python train.py --n_layer=8 --n_experts=40 --d_expert=512 --d_shared_expert=0 --activation="geglu" --normalize_top_k=false --routed_scale=1.0 --balance_loss=0.00143 --lr_router=0.00177 --vocab_size=8192 --optimizer="soap_variant" --beta2=0.98 --seq_len=1024 --train_tokens=900500000 --dataset="wikipedia_en"
Below are experts of layer 5 (counted from 0) of a mixture-of-experts language model. Rows are named router (the router's row for the expert), gate (a neuron's input weights, with its number), up (a neuron's input weights, with its number), down (a neuron's output weights, with its number) and show model dimensions 240-319. Each number is 500 + 50 x the weight over its row's rms, rounded and kept within 0 to 999. Numbers have three digits each.
After each expert's rows: a language model's description of what the expert responds to. This comes from a sample of Wikipedia text that the model never trained on.

# expert 27
router:569442494555500432446549522438483596545463547540479500512475570565475470500509607481490515498472504468511579444478461467597504527500444498524527435512519543508569474515547488557601469529385441511508504496582520518484477534439510554465472407
gate0:486475568477520551477537541517491521541491450463480526520487485410516487452530505479541571440541514450508477523400607493533501516559428483517507499511565446475493490557580530462519461434551523524461481515526409554523502498477562511456568479
up0:529514498410598545493495429480431525515459450496551456453456455525567560421537483502578489487489482531521514481430502480499516384467506490544398504473476473498553507555407482535469413463544453580441557572570482530484552496556551615476470440
down0:527443452462605488518417534453403481517555484533459551493502492492572517546488411551527591441453533501412456557466581509515569422536567559455534542581496455485433501461422534491549439498548499610466525631541447476501522554565568471552511512
What it handles: Consonant-cluster pieces such as ff, tt, ck, gh, ld inside proper names and place names, as in Halton, Swinney, Sheriffe.

# expert 29
router:526458559448457457456535454478456553548519500540444512483560441464495471463509511573596539544491483480462454471500501416540430415525396445563478433514499443455574587599511614567448471566419490534493479389523394507545477480414491526531459443
gate0:473479521508470481459499460400499489580532512498487460405457453535495490564514560486529502471524471444474383508414488485499506415422478607402559477484525519472497531455559538511507513584394388469446471518429618491532474460471544444450429478
up0:472459466438467545445442456475482484488508480516485455462500486505476539677470508453504574447512512447472436536374478524445438483379516541449542455501514556556508538443501498562474493527417467461539525440495552391574524439501488417449504542
down0:475518468561531628541608493490520553471441411457507564501523557502574595584487517546462561598400434415540527592421545509498539437489588565531506394489503512426481542489465472538565475502517497504579530519591495493448502532474437481469537500
What it handles: Pipe that opens a new wiki table row, often in election or results tables, plus party names like Republican, Conservative, Democratic.

# expert 31
router:570502488496542490451461576515464576512514563640435559474438417504560551447528542473476573486524539474571539477425494466560497427495534515480429492494473426567444473405532557557486504518414512564378567472401540528624431488497479527421449497
gate0:401555442463376478580516604502500474446556558501484439475458401381512526510511597459443530491451516477543537564481478482461485461499562466648513545489464574479533566512515495472496458487393567546500511531493539522585437485462519531500536467
up0:476477570431560444467446481530470464512481439468523450503546491528588513429572447503575508538611499464445400566445549522569485555540455431434464568521496421531427511527502497502466555482479507421512555521466429489537516509413499484520555506
down0:499422462435493518456508521502498513557546566469458515430446511579563545453457509460546456468424458551467409492576429443493538462598409481498471500450424523526504510481456491553473517514563513438533449580466578425546460492449477546531624537
What it handles: Middle pieces of common words, especially st, ct, art, str, as in obstacle, bombardments, objectives; also word starts public, real, part.

# expert 12
router:508498421434553452453523534518420566487462469522370488555499414539558513502480527514559473470537393468511460553504468445451420463533436418481510492470532479526582550565557546523474510522422442553534564375537481545671456542537512534524455443
gate0:516552490475550409531489532454483567562518427541530449454459519611481510508479465469434579506495525407492527536533385634403444421474514432534563513525571509492444510582464520521484514536519592539484497466495426501465525516621462426612456497
up0:414554436491520416493443440526528503543483448526393436626498473505511525532512523548518470523526511568522513451505434542452442475525494434513641462557438551572559549482502433487526533599495478436528444548543381511498473454465484501544537552
down0:487451566529463547470494514499608451510533431454532550561429534520479439537537456496437540525520387535503464518428517463392480492534455506459511461480534501423481606499520485599555462557383552516492485506610441564471516488526474465622470464
What it handles: Column headings and labels in wiki tables for sports, elections and results, such as Votes, %, Candidate, Opponent, RPG, Result.

# expert 38
router:496466507430440510518582568427375522465516536557413453568501465518460532481480520561460540459466421464534415513526467484601494387565435482584481414477518483523474526519471569545505512515464484525514564439519468530564450518446469580489412490
gate0:529397541511545518395522500397460496400453463490486492445540553454604586512447453466494525515513594548470564606539508504492462499446524481454414618467519500495613547485474616467519528616485531454526415501490465479473581464526473548482510515
up0:417587535470469493568466469583535502609508557521493487519505401599476509503513528501522443495423461480532473508483469426526571542560492531514533368509399480458404461458540430560505490453492505498432607448552564456552485572487566445538500524
down0:522513535516441505493505420650491529514543471483322522463464588543568513499544534467485507467490485454515561496555555494358546502539575586489489425501462507500487521527583436580536420521467422518447591433479482524448479584572514556503454492
What it handles: Words and word pieces in names of films, TV networks, shows and awards, such as Best, BBC, Lifetime, Daytime Emmy, Comic Book Guy.

# expert 13
router:529424550438537515477490536551563582502483559544422508496515509439523552508492570520445567459475425492427549474496432555545495447496530483510520459618501496463534555484484584554456506508452534445501565422551430632582465524509468533443466496
gate0:452507499459464534531495510539449542524612483432555519508474497413619547436436521605380548583493489544474477477399473450526513563561512549416498550518531458473508456480399526561416523514528517521572494471566430412585535436477570535540548477
up0:442523390539515667497407565475487465559521474525554509447533562492494492489532400527569559538542514476555441495433451501398456440530473501484449397512444421611478570509482555599430479528479434418477492541571572543497492551432509465457468452
down0:545596498484503413530542492579584483513422509490540624437476473531549545481538565496484584402528491407484481483399487489446443433540469470466519415536602523515443543522479534537511507541421523439514554497527537496492366546452451539601490543
What it handles: Final pieces of proper names, mostly towns, clubs and people, e.g. Buxt-on, Card-iff, Adela-ide, Pas-ay, Sebast-ian.

# expert 23
router:504502502498488534499501577555419570523528510564337574489501522470500506451499552576493446489524468448569456521550491466504436445496564456470462518472512523464538516525452533523465494424480530509505518528431494552488458534503402596494430539
gate0:451564460449567429531542556494509461456580493420487531408506578485477510449433561447508436550534472500509497609501422528458437447503387504475443492436543481454445562417478434552508531556427502560487570553474531559541445535509416575452522420
up0:482475520485481584477516485532559503455496499598509446534468508477453363557464533345510514466458520488551494544516489510519495477551561536399571534561598579494559523611542480423452489438531505529487523482533443501466436564506535537571421418
down0:527422508447489513500370562482540598536493427539599478481557528490488527476410545475589504492481480480468589588492478443499514492532449619538482448534470553592508468550540540530580478571510426471477532437516426571454422469538472459519568458
What it handles: Word-internal pieces of technical biology and chemistry terms, such as gen in angiogenesis, yp in crypt, ogen in morphogenesis.

# expert 14
router:516489579529527450473449503488425590460457548585519521498527465551546434535576527514449435554471483471508465442560418450534416493580502442513496452514467479435485450474426526547492502501472576541479552526421417481505494542465468490448499500
gate0:505539479481562447481580495511567511503408547488600428423531513616559529501444541428522455418505527570487543405538491475453446478512416475509471559339579445466462487491463542558434435544522524529493497413551570498529457511510560594536452568
up0:499381454446441538510453486452482544599615409464465560496467511419482473491541521470484569620541622480538492559448515514580461515544467530621483534576423517428526536520560467464495488460416455556527490548523510529452500525599414540580564515
down0:439364556503549557418520509557468555499489491505502508469522505452531468484612499479411427510388500488510501544536452513487495486530472419622430485474423541523505433446496502477525483450408546484475416572525436501528516473587559531508597471
What it handles: Quantifiers, adverbs and adjectives after is, as or a, such as most in one of the most, many, well known, -ly endings.

# expert 25
router:535504367555541567411508448490472474447433489527351478487522474452532546489508524506594458534458422523482527542536485494537418480564520391516555403434471473490473498542498523485524595515420622568393508391464457558552531521560476537509388468
gate0:542470504490537507497570441594500484564568452429535574515501503561445469527515574474512542436518487553382454488508516472488427485390431452572562503513481466473447608500495563576512472527477504490495449474534493441458355475574468516441519555
up0:454447528563601451497501503532496540416546517511562478398463536616521542583557463460479422476511498472551538533550521490501521549570577510500521555520479516454492533481554505425424531516529514513459507511513454473472466500538432489494502548
down0:541530455525473568400551438538545533558556566533560557521489556485480447530507508504528525441398495522482516452454542473424524468543476486572586563485499462514447502518393510505497510491471593492495482483459509458530440521424583461520697488
What it handles: Field and section labels in infoboxes, e.g. Identifiers, Genus, Succeeded by, Conservation status, release date, plus copula is/was in definitions.

# expert 28
router:614458510524430455451497578434413480485428490573460486484537509508504509444489476534517483467475505449519473397565464562592404409458578509603542491496466495512502552476416580614476433579506530514472532430427490588526461497459408482513446467
gate0:582589466457447460494449464536443607507512506582426534442529448460452397521497472484490486411424517437445535536464464466568554466499491532499517611525511526494564416508511507450547541513522518436391567479533606510593439507517492482475491515
up0:491482472484575517525512502502557533517491518471589409514469515448517520510526471445439555520462534465408456451504497451457382486497481525538566449453514440538502568478491498559435539464468485571533394394456551512493440539494479473584522461
down0:495477590472582523487513512498542507548457485503586471539534521392504567442536456597511513500423439471438525566464567553569457501541552536520422492482543559599525498534451474540390543567461597564454502510548643561552535459511410494493539443
What it handles: Month names in dates, sentence-opening In, and time words like year, month, anniversary, mid-September, after dark.

# expert 8
router:552479509471418516470444443478488523565435587526458415500505527504544566456487577489479532411454432443491546461601429485542424474545424437500550515512503477435564616429551577471482530451462563471448470545421470484563445558459451519478489511
gate0:467547502547573460518436533471493544507462536502585495525489570491464523520547492444486495604431558485510449467480475446423529478514486492450523467447510490469508481523538478445451554466559558611582495439592519505529576494447490427456468511
up0:528464364434530538487410434550504465579414527524472461499478466570530464526446572457476544479476456564511555420515507576495443647498467527497413490490597482482538513530628439503439509457481528424520582454516546409470488448418376537439479475
down0:510439525475412369605396522560528415444510485564378526428526543474452505491502468476557460552455483470463571539543483421493473545530409526421505520485455527508490532500475523594474442432508548441494513420528413491506454479475550479524487487
What it handles: Commas ending a phrase before and, which, but, who, plus semicolons and dashes, e.g. after season, University of Oslo.

# expert 0
router:535405435551443471435504457446463511507427574478530558515598490475505524399561508551500557418519485392568463367647504478478420546578459353471469462419566499437448551510506521469530439440497491428482514486532410506549576436497549515508449536
gate0:524541616565438573479505522542516491487537499534519467479562438549586534517501507514508513467543520562515542497518455515442495534583506461538512486562490478492530459459405478482447476482413544448527453545525495517512476445471443578543394481
up0:472584461567467522527512521493418455568500556502555547506572493546625451456501558550498485525545525602405512515499389459459429506584493497506503569538482419504432507515535444516438513455458566450427469510567522559490401487471451496542492509
down0:638481393465540652517478456462408565533465506477466480469460521586439523548557488514514509448476493487599533548552495533507457540499492465415491526544535576525553409513443437482540480458445420523511443611485514500524471521439480559548469454
What it handles: Subject pronouns and clause-opening words like he, it, that, which, as, who, because, starting new clauses in narrative prose.

# expert 32
router:630506451457506529415532591462530557479400577498493525513449493520569538416561481562475477509468529442546423514536493495497509495520464461558509503537538422430542490430440563645471474575431506506495473402406489541535482509393459538483499528
gate0:565410522433566507466496442546634540559431525506510536491516459485416507461464592569535470488523451414484529454442495502513530553548601387453495426441547492481505580569538529549391512563458557567495490492495458488429470455494445540480470504
up0:554415518422610507369481415491621537542463522515520476503484446479409500484488519556582471440469509467484495468470460523516519569488562435491475463494539482420507515558476551503410521503472482552424525478509491465477466471488435603463506501
down0:434490527514605477647552521487532488462491521494395558487484495502615466643430458433523522576478493421408408497485389488428575489528503549492459462511474492516568592499565503444442519557485439496445489483476520516524519507565462495439508415
What it handles: Standalone numbers in tables, scores, dates and match reports, especially goal minutes like Appollis 26' and scores like 1-0.

# expert 16
router:505529513425471535476498557466467574561331573546402459576496550585429485463515535485551574563520434375522523442599446455443454473503458434525535538555569532536502589490571484549460477482432511583463404478525446534491499501479442485475524436
gate0:427452472447504445454486521449513530550515479466399442563441420520485568483473542467374382542520586410581441485433529491455428475545519419509476448458510528520448463413517516508529592542480423486420494638525481485550461489540497534422496526
up0:480508518480479449526462485421436574509504517549448464589403482521441529525546475502381485635489503479542429536471599453566461422534478489519465428431541597513529465437495579534486481503528588524507478584495499510478465429493529508367501561
down0:477474572528434446542425497511580425548544543518502480475572378516524535610518618523507492528526400481474520427567432468374539480515516524465536480508501522467499429544460448490452436525522504548514536457444475502467487528564504469496410558
What it handles: Full stops ending sentences, plus question and exclamation marks and titles like Mr, Colonel, Senator, Professor before names.

# expert 4
router:577474459472526472474495468452506639564479593581489439490539531557544510487584466539467581459499473441500495492533483558434448381529488526477545454526503469541510502535454576504417481450481514462453506430427415558527521554479488601519462506
gate0:373493489536575456511532538583597466538511512509417543554439495452471547422530524507473487466490436577490414565434416553482454553462472361440497522498479618430352475472475485468506426595453556576494467419533444494458529509524473477505518508
up0:527440509482465467462531513543587525502441499493405478554556544485498527604464547507496358475458402497554490540485505522570488528596386516469485554623493477491427471556500510438491488479518479513424508470532554489463488428513548568546588550
down0:446520543613472485501477514490550500468583513408564386542505523551557456577473438527520456434531530477497593496368393548488470427535489502473467471539513562584521443450473450439495491539510451490509530519518436449434392467453510549414448528
What it handles: Middle syllables inside non-English personal and place names, often with accents, such as Fre-ita-s, Jes-si-ca, Keng-ä-t, Erz-uru-m.

# expert 7
router:556420502449489404481490567392499519573384505564490483603629474554465534461511538545498515464484475512454468408552443464539424460527516501564436452516517486508449509484470483633462454418499486486540480487414458522535507461467495463464504544
gate0:568524532504515529507455428553486518561525552460439522521433531491516580579561468536478586523518589553472431434483502498576601579526542474631519568566526569430448548534480486483479516485513591490479527469518438546412460573461534509446492473
up0:509585547555483488512573476580428483545536479499493556466406520468562419623413462497511487566535494453450426457476548475530574559520569443499496476517548489518466547505544427421510478410529595499569487433557489505460502573561491506518565450
down0:486525554595488450428477467522470564496533512489480494599481515553413540545550537552427545468549555470542548563585488509513391482438559501518592579431451491478478546487476512460521452436479441563484558473505471531512497394592480461526469463
What it handles: Words like the, its, his, their, mostly right after a preposition such as of, in or to, as in "part of the".

# expert 34
router:517474468542538540534552497481494568485439583493561572524422576602563539551476483522453469540491457523435517546515461566472376424474507473515515451547497492549476486444489521506514482536439558442422505438592479610418457495502478491540502440
gate0:386561482581471435491404540486444492433484513457485517502540450492649549472574487403633533503461555522567553535509548509562496415495509499488516476528469498497410484447464533548546492595492474597486506521483490473426436420514521432514569524
up0:474457572483502539488538514470489480554411381541545512570507525503422549520515555414444401487532411413610584411532455577410383550399473433458430518456479474501535498481612541420529478464458476485453531495495622462569618458469416501481528498
down0:454503574498456506472548482532468529488548437536456470527574477546445468558477624530473548485509491479451505531521475451428434457576452489586545456595574547505536504407503495546510496478495535463443555560497519548356430454568585512494483477
What it handles: Word-final d or ed endings and color words in sports reports, such as deflected, red card, naked choke, the, 2–0 win.